{
  "d_model": 192,
  "activation": "swiglu",
  "moe_layers": [1, 2, 3, 4, 5, 6, 7, 8, 9, 10],
  "vocab_size": 32768,
  "train_tokens": 486600000
}
Below are experts of layer 2 (counted from 0) of a mixture-of-experts language model. Rows are named router (the router's row for the expert) and show model dimensions 0-191. Each number is 50 + 12 x the weight over its row's rms, rounded and kept within 0 to 99.
After each expert's rows: "gets" lists some tokens that make up at least twice as much of what it gets as of all text; "mostly gets" lists some tokens that are sent to it at least half of the time. This comes from a sample of Wikipedia text that the model never trained on. Tokens count by the router's weight.

# expert 23
router:28 48 49 66 30 48 70 57 43 38 35 57 18 38 38 55 59 55 50 58 40 56 68 47 49 74 66 55 66 41 41 46 66 30 69 29 54 51 21 47 50 57 41 41 43 54 40 45 64 59 49 44 48 72 58 70 80 36 47 44 62 42 37 47 52 65 45 55 58 21 40 73 68 63 45 53 65 49 48 51 37 39 55 41 64 51 51 46 32 55 48 51 69 22 42 56 48 46 57 72 42 40 43 57 48 61 53 58 39 34 53 59 66 65 54 24 44 62 47 49 38 57 32 49 57 64 43 67 48 60 49 61 40 37 33 67 55 59 63 45 42 52 41 59 59 53 46 44 33 48 25 29 41 56 59 51 48 51 39 50 59 62 31 42 50 33 33 47 43 49 80 44 43 51 48 49 61 51 73 69 49 43 33 44 45 41 40 35 67 34 38 47
gets: "\n", " for", " by", " For", " By", " (for"
mostly gets: " for", " by", " For", " (for", " (by", "For"

# expert 62
router:43 48 46 52 39 49 39 56 42 59 33 40 50 54 26 49 41 53 55 40 39 42 58 43 72 63 64 52 43 55 84 54 19 56 29 37 30 43 58 56 32 27 43 65 57 59 55 57 33 42 74 60 37 43 36 51 44 47 58 66 40 35 55 57 64 43 55 33 37 62 36 30 31 59 35 50 44 50 40 62 59 41 56 69 70 44 43 59 45 60 64 26 50 48 61 37 40 50 51 66 53 45 63 62 61 75 62 30 55 62 53 37 44 65 57 45 60 42 43 50 65 54 48 56 40 37 51 50 63 58 44 29 44 51 59 32 57 74 36 54 53 35 65 54 44 41 57 47 35 38 39 63 47 29 47 68 69 42 74 36 55 60 31 27 51 32 42 60 46 52 34 42 56 64 48 26 48 52 60 52 50 36 46 42 29 30 48 44 42 31 44 36
gets: "2", "8", "4", " 4", "3", " 7"
mostly gets: " 16", " 8", " 7", " 4", "9", "8"

# expert 56
router:73 46 61 40 51 26 68 40 63 61 67 66 51 46 53 53 62 63 40 39 59 39 30 53 46 44 68 37 25 35 44 41 75 61 38 78 50 52 46 59 50 65 44 72 63 56 41 40 48 74 45 57 45 69 45 35 56 59 51 45 35 58 58 65 40 20 45 37 55 29 40 62 36 39 42 63 40 64 49 53 13 42 43 56 40 52 48 41 46 58 65 61 19 63 62 63 51 41 34 46 49 46 47 30 38 49 20 34 70 46 52 49 56 48 49 40 58 53 51 57 47 41 67 58 70 56 44 33 54 48 57 65 59 48 72 31 44 28 37 62 50 44 53 48 45 39 52 50 53 69 44 49 43 37 34 25 52 37 63 57 41 34 47 55 65 65 48 53 55 52 45 46 67 43 48 35 63 51 55 33 57 59 59 64 44 39 57 58 42 34 52 48
gets: "it", " it", "and", "ay", " part", " It"
mostly gets: " part", " District", "it", " Act", " it", " district"

# expert 39
router:51 61 46 41 63 54 48 33 65 73 48 40 41 41 30 46 41 47 64 66 34 42 40 42 65 52 43 39 76 41 38 67 23 33 52 54 39 52 56 58 59 32 55 43 57 56 57 54 53 50 54 49 62 36 53 54 69 44 39 69 40 66 39 49 42 57 34 70 50 53 49 31 75 46 52 39 52 45 55 62 40 39 43 52 58 51 52 62 34 47 46 26 69 55 48 48 52 44 52 40 32 59 41 35 22 40 47 59 31 69 63 69 35 49 48 47 47 40 49 57 58 52 35 40 64 73 50 58 42 54 43 56 39 52 31 80 51 57 72 68 52 60 46 46 52 55 33 50 35 66 35 55 62 57 45 31 60 71 50 42 39 65 43 45 51 46 40 43 39 61 42 57 29 87 39 66 51 40 62 58 35 61 55 74 68 49 76 39 46 30 62 47
gets: " ", " his", " her", " he", " the", " him"
mostly gets: " ", " her", " his", " she", " him", " them"

# expert 34
router:67 36 46 58 31 46 58 62 43 35 45 40 36 44 63 47 56 49 48 43 57 64 50 68 64 48 46 47 75 59 72 31 53 45 62 35 49 56 69 64 41 68 55 44 24 43 63 46 70 54 43 57 49 76 50 46 70 23 52 59 26 45 59 37 50 48 60 62 48 53 31 65 71 46 42 47 62 50 47 54 25 44 51 38 43 66 50 39 29 55 51 52 66 50 33 32 60 66 41 44 52 36 38 51 59 37 50 51 48 58 58 37 59 40 66 39 47 31 54 55 62 63 45 48 61 62 64 45 45 59 72 50 33 56 55 67 63 59 53 53 60 48 30 64 40 52 63 36 61 67 59 25 23 35 42 46 60 39 66 60 63 55 57 53 28 48 43 65 45 63 68 58 53 47 33 58 36 64 62 41 62 55 35 65 37 53 31 67 57 65 73 41
gets: "\n", "-", " Born:", " Location", "=", " Preceded"
mostly gets: " Born:", " Coordinates:", " Kingdom:", "Scientific", "Population", " Preceded"

# expert 13
router:39 62 57 52 56 53 58 59 33 30 61 40 37 64 42 35 54 46 65 64 40 48 34 45 36 73 46 33 57 56 59 37 34 29 49 59 33 41 65 47 60 33 44 46 43 63 63 63 56 38 53 49 52 68 51 66 67 34 43 65 58 48 41 59 54 34 61 46 36 56 37 54 47 69 49 60 55 65 54 40 31 43 71 69 40 48 50 39 36 50 40 42 61 52 62 35 54 66 74 57 54 63 40 65 56 43 38 41 71 38 51 43 61 49 50 61 48 52 64 65 69 60 40 33 53 69 48 63 54 52 41 31 35 50 65 45 51 55 64 58 55 63 63 42 72 34 71 39 59 43 54 64 27 64 76 65 35 65 60 53 30 62 35 66 34 56 53 50 55 49 63 49 40 80 41 44 35 58 40 56 55 37 67 32 34 67 66 50 40 29 42 54
gets: "-", "|", " -", "=", " –", "==See"
mostly gets: " -", "-", "|", "==See", "10.", "==Honours=="

# expert 7
router:55 46 46 64 61 66 60 36 49 34 67 49 34 28 54 42 62 53 46 67 68 43 43 44 62 61 41 33 73 44 61 32 33 45 35 25 45 52 72 63 37 25 44 46 36 52 54 47 62 66 64 52 46 36 37 58 54 45 60 60 23 57 64 53 56 54 52 41 56 60 39 43 63 42 56 46 49 55 47 57 48 40 61 25 52 46 38 37 35 47 59 61 57 59 32 32 52 71 45 39 49 60 47 67 60 48 47 46 42 52 49 49 59 29 60 39 54 32 61 58 61 40 43 40 66 33 74 72 61 53 54 70 37 72 37 80 54 61 53 51 49 58 35 33 48 57 36 69 52 38 57 45 43 63 73 50 51 51 46 41 66 47 67 57 36 32 50 29 51 54 60 51 37 47 43 49 33 36 38 41 27 60 48 37 33 65 36 33 54 48 30 26
gets: ":", "s:", " by:", " Born:", "\n ", " •"
mostly gets: ":", "s:", "\n ", " •", " by:", "″N"

# expert 20
router:58 62 37 67 41 57 43 49 63 36 41 62 51 55 51 64 55 63 54 43 50 55 53 35 62 38 60 42 59 34 52 35 37 54 68 30 55 60 47 49 47 39 61 70 41 60 48 74 48 50 59 60 53 71 52 75 58 56 41 42 34 49 52 59 48 57 69 45 61 38 49 29 60 58 26 50 50 47 78 59 43 46 47 63 46 46 40 62 51 28 69 28 78 78 44 30 55 59 60 81 38 56 64 72 44 64 63 50 56 35 59 23 48 69 68 29 55 45 67 37 45 66 38 58 45 75 57 66 58 53 45 45 36 63 53 55 59 44 49 60 48 76 46 53 39 51 65 51 47 46 62 51 39 43 58 58 29 56 41 37 54 59 51 46 56 47 38 55 48 42 51 57 51 48 65 48 50 32 48 68 62 60 39 49 50 74 64 29 72 38 38 64
gets: " with", " for", " other", " former", " under", " new"
mostly gets: " former", " previous", " different", " next", " higher", " (with"

# expert 22
router:65 44 57 58 46 47 40 36 43 70 51 60 32 42 60 76 40 55 52 57 71 49 67 54 54 58 60 63 52 63 32 40 39 63 47 49 51 56 47 46 58 30 62 69 67 62 56 74 54 60 42 63 59 53 38 35 49 49 49 45 41 43 64 55 41 66 37 39 54 56 55 44 64 58 35 57 31 53 61 47 54 54 57 71 54 52 73 27 39 68 42 53 50 64 46 58 11 61 62 46 43 53 47 61 33 47 46 40 34 69 30 41 45 43 35 49 58 60 51 50 59 42 71 52 31 39 58 68 47 49 49 24 62 47 64 60 46 18 58 46 56 67 50 53 52 48 42 60 87 55 61 55 62 37 42 66 32 41 56 57 46 61 58 37 59 46 42 35 51 51 49 42 60 40 60 24 47 66 33 65 48 52 70 74 60 59 30 52 44 57 65 31
gets: "ic", "ical", "ial", "ian", " general", " National"
mostly gets: " International", " general", " public", " Republican", " national", " General"

# expert 15
router:29 40 20 60 31 47 56 54 52 62 60 59 47 57 48 41 41 57 60 65 37 44 49 46 24 54 49 33 39 42 61 61 56 64 59 63 48 50 52 64 45 45 30 65 37 48 45 65 43 58 57 35 68 32 61 58 51 64 37 56 26 44 74 54 72 59 53 61 33 30 68 58 54 63 50 43 49 56 34 42 48 31 38 51 76 49 36 42 57 48 61 63 38 42 62 80 40 37 42 56 42 53 49 54 42 36 46 46 45 41 53 57 61 77 44 59 57 54 47 47 48 40 74 72 57 57 57 30 39 36 63 52 47 56 57 49 53 68 39 46 68 51 20 46 46 54 44 63 41 46 27 51 49 61 52 72 54 47 59 67 25 57 50 45 70 55 38 55 62 57 52 47 62 32 58 38 63 48 63 40 55 27 40 47 38 75 39 43 71 74 42 44
gets: " of", "f", " and", "od", " not", "d"
mostly gets: " not", "f", "od", "if", " Not", " Rip"

# expert 5
router:50 41 50 38 34 62 40 51 64 38 55 42 51 55 32 40 28 47 68 64 59 36 32 39 54 65 28 60 43 58 49 55 76 59 35 34 59 56 51 42 57 51 73 70 58 54 42 66 45 44 43 58 49 46 46 57 45 47 33 58 24 51 19 52 50 54 46 48 60 41 50 77 44 32 52 41 69 52 56 34 41 59 49 45 29 41 62 66 25 26 61 40 48 50 50 38 55 71 42 44 40 51 65 73 47 41 46 54 45 38 38 61 70 63 53 54 50 63 71 70 58 41 34 45 52 42 54 48 67 36 56 64 73 67 50 72 43 70 33 58 57 37 40 54 40 62 67 50 57 50 60 40 45 40 67 48 75 59 56 51 48 39 67 37 55 51 31 41 69 57 50 59 47 52 64 42 58 61 51 58 47 62 39 43 22 66 58 45 53 66 41 72
gets: " as", "us", " /", "s", " As", "as"
mostly gets: " as", " /", "us", " As", " States", "ius"

# expert 11
router:31 45 59 59 54 21 39 59 48 65 56 50 60 61 53 51 71 47 68 43 64 46 69 65 41 47 46 38 33 33 51 51 57 67 43 36 61 56 45 39 26 60 55 41 48 53 46 37 43 31 35 68 47 44 50 28 38 60 49 53 55 66 38 41 45 50 29 44 44 64 58 31 30 55 68 69 48 50 61 45 63 39 74 65 67 56 49 53 53 67 47 45 52 38 47 50 70 56 68 34 40 62 67 33 63 55 60 65 45 80 71 55 79 47 39 52 56 60 53 48 49 69 54 67 44 41 39 48 50 41 36 45 37 54 33 53 58 44 71 33 34 57 55 43 33 71 50 44 43 36 50 62 47 61 42 55 33 44 35 58 29 25 47 49 37 45 44 52 33 49 54 60 45 49 57 66 47 58 62 44 60 61 36 38 65 31 63 43 33 31 66 67
gets: "e", "le", "er", "re", "ine", "en"
mostly gets: "e", " de", "ie", "ine", "le", "é"

# expert 32
router:39 47 37 61 31 54 56 69 46 39 35 51 46 35 50 65 71 41 35 59 49 55 68 64 55 64 60 69 64 51 52 56 37 35 43 45 51 52 39 11 59 63 40 47 39 47 56 62 38 68 63 44 34 62 50 53 53 46 46 47 29 51 40 66 49 37 21 65 58 40 39 57 31 47 35 53 49 60 58 48 51 59 55 23 60 57 63 70 56 65 24 52 66 43 59 59 61 49 56 64 46 56 53 53 63 49 50 55 49 37 34 43 75 37 59 37 35 42 37 46 44 45 36 54 53 65 39 42 33 57 49 60 57 43 56 46 41 60 38 44 37 57 53 44 84 53 44 54 32 50 28 38 26 45 42 68 40 47 45 41 58 53 48 25 63 19 49 37 62 31 40 44 45 63 48 32 41 43 51 58 23 50 56 46 68 45 61 37 65 36 43 39
gets: " in", " to", " with", " from", " on", " into"
mostly gets: " in", " about", " into", " around", " to", " upon"

# expert 38
router:44 45 41 48 66 69 61 43 32 27 60 37 52 47 51 52 41 60 29 42 34 51 59 43 44 52 29 61 73 61 45 77 42 33 56 70 40 59 74 39 50 46 41 33 60 56 40 60 38 68 54 65 51 60 43 62 62 52 55 35 56 51 73 36 41 54 58 56 68 52 46 59 48 59 61 55 54 27 54 65 53 46 47 55 43 48 34 67 40 50 56 49 70 42 47 52 62 40 53 45 64 57 47 50 49 36 57 70 34 52 52 28 44 51 59 40 57 58 61 66 52 60 58 37 61 59 55 62 40 36 38 51 53 52 60 76 66 72 78 40 28 67 55 46 66 49 31 42 72 47 67 63 47 51 56 28 57 64 38 57 56 59 48 62 47 54 68 51 65 68 51 30 48 70 37 77 44 48 44 65 37 41 59 43 57 43 39 82 54 65 33 36
gets: "==", "===", " ==", " =", " ===", "="
mostly gets: "==", "===", " ==", " ===", "====", " also=="

# expert 6
router:69 75 50 39 70 65 34 56 41 36 55 34 60 67 47 37 25 44 63 33 29 50 65 63 45 57 37 39 77 58 42 33 59 38 55 50 38 41 47 55 58 26 35 30 63 47 67 55 30 47 54 44 60 26 44 61 27 58 41 45 59 57 35 60 43 57 46 35 43 35 38 47 51 44 49 55 46 42 63 48 27 54 55 39 68 48 42 39 28 34 48 68 67 44 49 38 51 34 39 69 63 34 46 68 64 39 50 27 46 39 61 55 34 42 47 63 62 41 60 72 43 43 41 45 58 43 59 55 52 38 46 51 58 37 46 54 59 55 72 57 50 47 55 32 59 35 38 42 43 49 77 31 46 55 68 37 56 46 70 51 64 57 57 42 56 44 73 39 38 33 32 56 47 46 43 67 49 49 43 64 62 30 57 50 43 59 58 63 29 59 50 67
gets: ".", "s.", ").", "\".", "a.", "ed."
mostly gets: ".", "s.", ").", "\".", "es.", "ing."

# expert 1
router:70 76 57 45 64 62 44 57 53 35 41 33 58 53 47 32 31 35 61 31 38 51 75 59 49 52 34 30 74 52 41 46 65 31 41 55 38 47 53 53 54 29 38 33 60 48 64 73 37 57 52 36 62 29 36 58 45 48 42 49 64 49 56 52 45 65 43 42 50 44 41 47 50 38 39 50 43 38 67 50 24 63 47 31 72 43 41 48 30 32 49 60 65 34 52 43 59 40 42 66 63 33 53 67 62 37 53 39 38 36 54 50 46 44 41 63 63 45 60 57 35 49 47 51 61 38 48 59 64 43 53 51 68 23 41 55 60 59 66 52 46 55 52 34 61 45 37 41 49 36 65 53 47 71 74 41 51 30 56 69 60 54 56 42 36 43 62 45 35 42 43 55 43 44 39 71 50 54 42 62 53 13 53 59 45 54 62 66 24 73 49 63
gets: ".", "s.", ").", "es.", "a.", "ed."
mostly gets: ".", "s.", ").", "es.", "\".", "ing."

# expert 61
router:56 46 49 48 33 53 52 49 46 46 45 40 69 45 46 31 32 65 50 31 35 53 44 44 46 74 46 71 72 46 24 57 58 50 37 60 32 50 56 53 49 49 57 66 57 55 49 55 51 66 49 51 64 19 46 68 53 63 45 51 62 53 58 42 46 51 37 55 46 39 49 50 48 47 38 33 68 43 76 56 68 50 46 40 28 47 29 49 43 59 60 50 73 59 27 75 61 37 60 58 62 45 32 63 50 43 63 34 40 49 69 82 25 44 49 54 43 46 59 58 49 52 50 37 38 59 39 76 64 56 62 47 34 50 54 39 68 57 62 53 41 57 52 45 49 66 46 67 51 35 60 84 69 65 63 66 36 67 44 47 53 48 73 53 47 56 49 64 38 61 33 41 51 50 50 45 64 43 67 67 54 35 45 62 52 72 52 31 56 70 45 57
gets: " and", " New", " a", " the", " new", " such"
mostly gets: " New", " another", " Ho", " UN"

# expert 4
router:55 32 49 66 47 30 50 43 50 69 33 58 23 56 53 62 45 64 40 49 51 32 42 41 72 48 49 88 40 44 64 58 54 49 55 39 32 33 71 58 52 65 31 60 39 42 61 45 47 35 48 56 49 45 37 32 42 49 43 29 55 33 52 74 51 47 36 61 51 71 45 43 41 42 57 54 46 48 45 50 46 64 43 52 47 57 53 44 65 68 34 48 29 40 50 31 37 41 49 28 65 43 56 64 66 32 32 31 39 53 34 68 49 60 47 74 46 53 48 22 76 66 65 51 47 33 56 29 53 49 56 68 62 45 52 37 56 22 61 60 56 70 49 36 47 41 52 41 54 35 46 59 57 67 51 54 52 42 60 60 54 39 48 52 69 60 57 39 57 54 49 53 43 58 50 54 60 59 37 53 59 65 40 67 47 41 38 34 48 24 58 24
gets: "o", "i", "os", "ro", "oc", "op"
mostly gets: "ko", "io", "iro", "o", "ino", "ico"

# expert 19
router:61 45 58 60 55 45 42 44 44 45 48 53 37 61 58 22 34 55 63 60 69 59 62 43 47 33 54 50 46 60 50 57 49 57 45 50 48 54 28 39 43 23 51 64 59 30 50 83 37 73 39 77 38 44 65 39 40 59 44 62 43 47 69 43 54 63 53 50 28 48 65 33 45 44 66 54 44 47 59 66 64 71 34 49 36 43 57 35 72 71 69 67 57 46 43 55 50 60 46 38 37 57 43 59 22 38 54 60 38 68 51 57 35 37 30 38 60 39 64 35 58 63 65 63 50 44 52 78 39 50 56 52 37 36 50 68 53 38 33 54 61 63 44 47 56 34 37 49 56 30 45 54 75 38 44 34 38 45 58 55 30 48 46 41 44 57 51 40 39 52 61 34 46 34 42 61 51 53 45 27 48 22 35 56 49 54 46 56 37 55 74 43
gets: "al", " National", " special", " national", " major", "ol"
mostly gets: " National", " public", " major", " national", " Royal", " special"

# expert 53
router:35 78 39 56 57 69 43 64 46 50 41 48 68 35 56 52 42 54 57 42 45 43 59 44 61 60 34 49 72 44 35 65 23 33 43 41 59 48 45 48 95 52 51 66 56 32 57 28 47 54 37 57 54 33 38 53 43 37 38 57 53 47 62 50 48 61 62 34 64 43 25 42 67 45 64 44 67 66 62 51 54 47 37 38 30 51 53 39 20 46 24 59 75 47 52 55 47 65 65 58 45 57 36 65 42 50 45 36 44 33 41 71 33 45 60 45 47 40 37 52 34 53 40 42 40 49 42 40 39 58 36 54 65 53 59 42 48 49 80 48 31 44 69 59 55 42 52 44 41 49 38 53 58 60 72 55 60 63 48 47 56 44 24 52 57 52 72 49 56 44 39 33 49 56 49 59 67 52 37 64 35 38 59 56 72 55 68 43 48 35 57 49
gets: " |", ";", ");", "s;", "};", ")"
mostly gets: ");", ";", "};", "s;", "R;", "4;"

# expert 44
router:46 57 50 68 62 63 50 29 42 68 38 36 61 15 50 50 45 49 49 56 43 48 61 46 61 65 31 64 62 44 32 69 43 46 34 17 27 46 69 55 59 59 56 49 48 51 50 46 44 57 62 50 30 46 44 50 53 53 49 51 46 47 31 52 43 47 67 51 55 60 49 46 46 38 72 32 70 53 53 71 31 43 50 44 36 51 43 48 37 54 59 54 62 58 23 51 44 39 59 67 43 45 47 73 34 34 36 39 44 45 51 76 35 53 39 59 56 47 52 53 47 66 42 36 54 41 42 58 38 63 54 58 53 49 56 54 53 56 75 50 37 49 56 41 55 63 25 41 41 62 61 73 50 56 77 54 57 61 71 67 56 57 55 63 50 47 51 35 24 32 40 50 35 64 40 48 47 33 51 61 56 10 51 79 71 57 48 55 34 60 47 44
gets: " he", " He", " have", " who", " has", " they"
mostly gets: " he", " He", " have", " they", " They", "He"

# expert 29
router:23 39 56 40 56 33 49 32 65 53 65 37 48 70 46 55 53 47 42 67 42 34 41 64 46 46 50 32 28 40 57 69 51 55 32 38 52 50 21 49 54 62 46 59 50 47 66 47 58 48 39 32 41 35 46 36 69 57 52 56 52 46 22 42 36 39 39 50 36 68 71 36 57 55 58 63 63 62 71 40 53 36 60 37 70 33 42 55 50 37 62 28 41 46 43 65 59 39 51 45 37 64 85 53 63 62 73 53 73 59 61 42 69 40 39 68 62 50 63 55 41 41 42 50 44 32 50 65 55 32 48 65 68 56 62 47 61 30 40 30 29 46 47 54 51 60 53 45 60 58 46 54 54 51 40 43 60 47 40 51 26 53 55 42 41 42 59 72 36 60 41 51 44 33 38 30 57 42 48 46 70 74 43 51 42 40 64 56 40 51 49 62
gets: "s", "ing", "es", "et", "t", "ers"
mostly gets: "ing", "es", "et", " t", "s", "ings"

# expert 26
router:33 57 56 61 58 61 47 52 41 39 47 49 44 49 54 47 34 50 36 64 45 42 42 52 57 71 48 61 77 60 53 75 46 61 48 73 30 49 58 35 37 54 25 39 65 58 56 56 31 51 47 46 46 57 61 52 51 49 37 26 66 47 46 34 47 43 55 65 63 36 40 53 51 79 60 54 51 36 34 59 49 56 43 44 63 56 50 69 37 57 53 45 52 32 56 54 64 33 60 54 49 69 50 20 60 31 49 76 37 45 44 33 49 56 63 64 49 53 53 54 66 59 37 39 67 74 54 76 51 55 36 57 46 58 50 55 59 63 78 62 50 69 65 48 59 64 55 59 59 48 41 45 19 57 54 59 54 56 56 36 45 57 68 40 65 59 84 44 54 70 33 54 51 66 42 43 45 40 38 72 34 54 62 64 31 47 53 49 50 37 25 48
gets: " to", "===", "==", " =", " into", "===="
mostly gets: "==", " to", "===", " =", " who", " would"

# expert 18
router:59 52 51 59 59 52 49 53 57 69 48 40 26 45 41 52 37 38 62 41 75 66 46 63 42 57 62 46 52 25 64 65 56 54 48 61 43 38 45 59 53 49 55 44 36 51 49 51 66 61 57 49 37 65 50 20 65 34 45 45 66 35 61 58 48 48 66 74 36 49 24 45 60 64 50 46 59 62 52 55 46 52 72 57 58 51 61 51 31 54 55 35 59 42 44 55 59 52 59 38 45 48 58 34 38 49 32 68 58 33 60 48 43 48 35 32 62 77 42 50 61 57 69 48 38 47 24 62 34 61 49 34 28 61 42 47 49 25 69 43 30 60 49 31 46 26 51 60 72 49 51 63 54 51 72 62 49 44 68 23 24 41 51 54 36 43 46 61 48 40 57 46 37 68 71 58 58 49 68 28 40 50 54 48 60 50 56 55 28 46 62 69
gets: " the", " The", "The", "he", " \"The", " \"the"
mostly gets: " The", " the", "The", " \"The", " \"the", " (the"

# expert 40
router:40 35 66 37 55 24 40 66 69 65 45 56 61 60 61 35 54 61 59 55 53 50 29 55 59 42 44 66 36 47 56 51 60 55 53 61 70 62 38 31 59 59 34 48 45 51 57 29 63 43 44 51 50 39 58 41 34 59 68 51 61 62 55 33 49 53 40 61 37 49 50 33 37 62 52 46 39 49 65 36 40 53 28 46 68 40 43 56 65 69 49 69 38 53 60 37 51 57 48 47 36 62 54 40 47 35 31 40 57 37 41 55 35 40 45 44 50 60 66 27 25 57 86 66 64 54 51 19 68 53 48 48 41 52 60 49 46 42 21 63 62 68 34 25 48 59 49 61 52 50 64 53 41 44 39 67 64 51 36 57 47 64 66 38 62 64 40 66 43 50 54 60 56 37 52 35 50 67 48 40 46 52 33 49 64 25 44 41 61 37 73 64
gets: "an", "on", "in", "en", "am", "m"
mostly gets: "an", "on", "am", "in", "man", "m"

# expert 31
router:39 56 41 38 17 70 63 55 44 45 64 43 42 48 52 52 65 47 39 64 45 49 42 46 33 75 57 54 65 47 47 66 38 27 56 47 46 46 34 53 41 64 31 53 45 43 48 48 57 54 54 27 56 67 62 67 52 56 40 59 55 41 59 53 64 54 24 58 39 29 56 62 44 58 49 39 52 55 63 59 52 39 47 34 60 53 49 68 59 48 44 48 65 48 68 69 50 46 55 57 54 37 74 65 63 52 61 41 54 39 45 32 54 55 54 34 21 59 38 49 54 44 40 62 44 64 55 36 32 52 48 48 49 48 31 36 45 67 58 49 45 65 37 07 67 53 43 56 48 41 31 44 23 44 45 70 46 56 67 23 40 53 38 39 30 43 33 40 52 52 77 52 49 42 62 40 48 56 71 47 53 44 36 33 48 73 40 36 69 54 39 42
gets: " of", " from", " in", " by", "f", " From"
mostly gets: " of", " from", " From", " Of", " among", " (from"

# expert 51
router:25 82 38 34 45 19 56 51 54 54 65 38 47 29 49 44 35 48 41 35 33 38 58 46 40 56 40 34 63 58 61 43 25 52 43 62 35 47 56 54 43 31 43 51 46 64 54 45 39 68 44 54 53 30 38 69 46 69 42 38 74 55 66 28 61 69 60 63 18 70 62 40 66 50 63 36 38 32 48 66 52 47 54 45 54 37 41 41 67 31 38 55 61 39 42 49 67 52 43 55 47 59 38 48 50 52 34 69 54 55 60 55 37 48 64 42 37 51 29 70 45 34 46 45 49 36 55 70 31 54 55 44 33 50 50 41 58 61 54 35 50 36 63 52 53 56 51 58 49 53 41 40 50 54 49 41 61 40 52 38 25 38 43 52 18 46 35 57 46 55 57 54 65 75 40 67 68 44 72 37 50 44 39 51 46 40 56 39 62 52 38 42
gets: " L", " P", " ", " D", " S", " p"
mostly gets: " L", " S", " D", " P", " p", " m"

# expert 36
router:57 47 59 60 24 32 58 54 64 65 44 64 63 50 39 48 71 61 40 42 50 53 68 61 33 51 54 45 31 50 58 37 53 52 54 41 83 63 59 56 32 56 55 64 61 65 36 42 31 43 46 52 73 46 59 15 32 63 51 52 55 52 48 74 48 33 56 52 68 62 38 41 58 48 55 44 59 42 65 50 61 42 52 60 85 62 53 47 59 48 56 26 49 75 63 60 37 58 41 43 60 53 54 51 61 50 62 36 45 69 41 49 47 53 30 56 55 63 56 47 41 60 73 60 65 65 46 32 62 55 38 50 51 61 57 46 51 30 29 38 52 50 33 47 37 45 28 60 53 78 56 42 46 53 64 19 55 46 48 48 55 38 43 41 28 68 33 33 42 40 41 40 68 35 49 50 54 55 43 67 53 42 55 53 52 37 41 34 55 58 71 43
gets: "ers", "er", "ch", "ell", "ens", "ach"
mostly gets: "ell", "ers", " director", " students", "ach", "fer"

# expert 57
router:21 55 57 39 46 15 62 38 43 43 49 35 41 71 40 38 50 51 46 66 47 42 54 40 32 31 68 48 42 71 59 26 46 62 40 54 48 38 40 46 44 25 41 23 52 62 50 61 38 52 40 59 48 35 63 41 37 44 42 47 70 48 51 34 69 37 47 35 31 59 66 53 32 58 42 63 45 39 23 63 57 51 72 61 57 41 74 55 46 37 65 72 52 18 40 40 61 67 53 42 59 64 51 34 39 46 57 57 54 54 64 62 63 32 67 40 48 54 64 73 45 30 41 54 56 54 67 50 45 40 45 44 30 57 41 29 62 47 71 57 67 44 63 50 41 40 56 64 35 49 32 53 53 58 39 62 48 47 68 42 22 45 52 47 49 47 51 58 44 42 48 44 59 47 46 63 49 45 45 62 53 40 70 36 45 31 48 56 48 54 46 48
gets: "-", "l", " Al", " I", " an", " L"
mostly gets: " Al", " El", " al", "–", " Ar", " —"

# expert 47
router:56 61 65 52 60 60 36 54 17 30 62 49 28 46 58 51 61 47 49 82 64 56 45 34 42 52 45 46 58 39 62 37 50 63 38 62 54 43 51 39 45 59 63 64 19 51 43 52 46 61 65 30 49 55 51 54 81 52 47 47 32 61 38 62 40 47 49 48 63 48 73 51 34 63 51 49 70 70 43 50 45 34 59 60 30 39 55 46 66 51 74 58 46 61 29 61 65 65 42 50 42 52 49 72 23 44 35 67 47 46 53 25 41 65 62 33 51 43 48 40 50 57 48 68 59 50 63 46 13 48 50 41 61 53 30 52 58 50 49 55 56 52 53 54 68 67 66 46 63 47 35 52 46 40 59 52 50 37 60 61 49 49 75 72 59 43 38 47 42 46 55 46 54 38 49 46 55 47 37 43 32 43 34 34 26 54 42 44 64 76 42 47
gets: " and", " first", "ad", " local", " other", " main"
mostly gets: " first", " local", " First", " main", " Main", " included"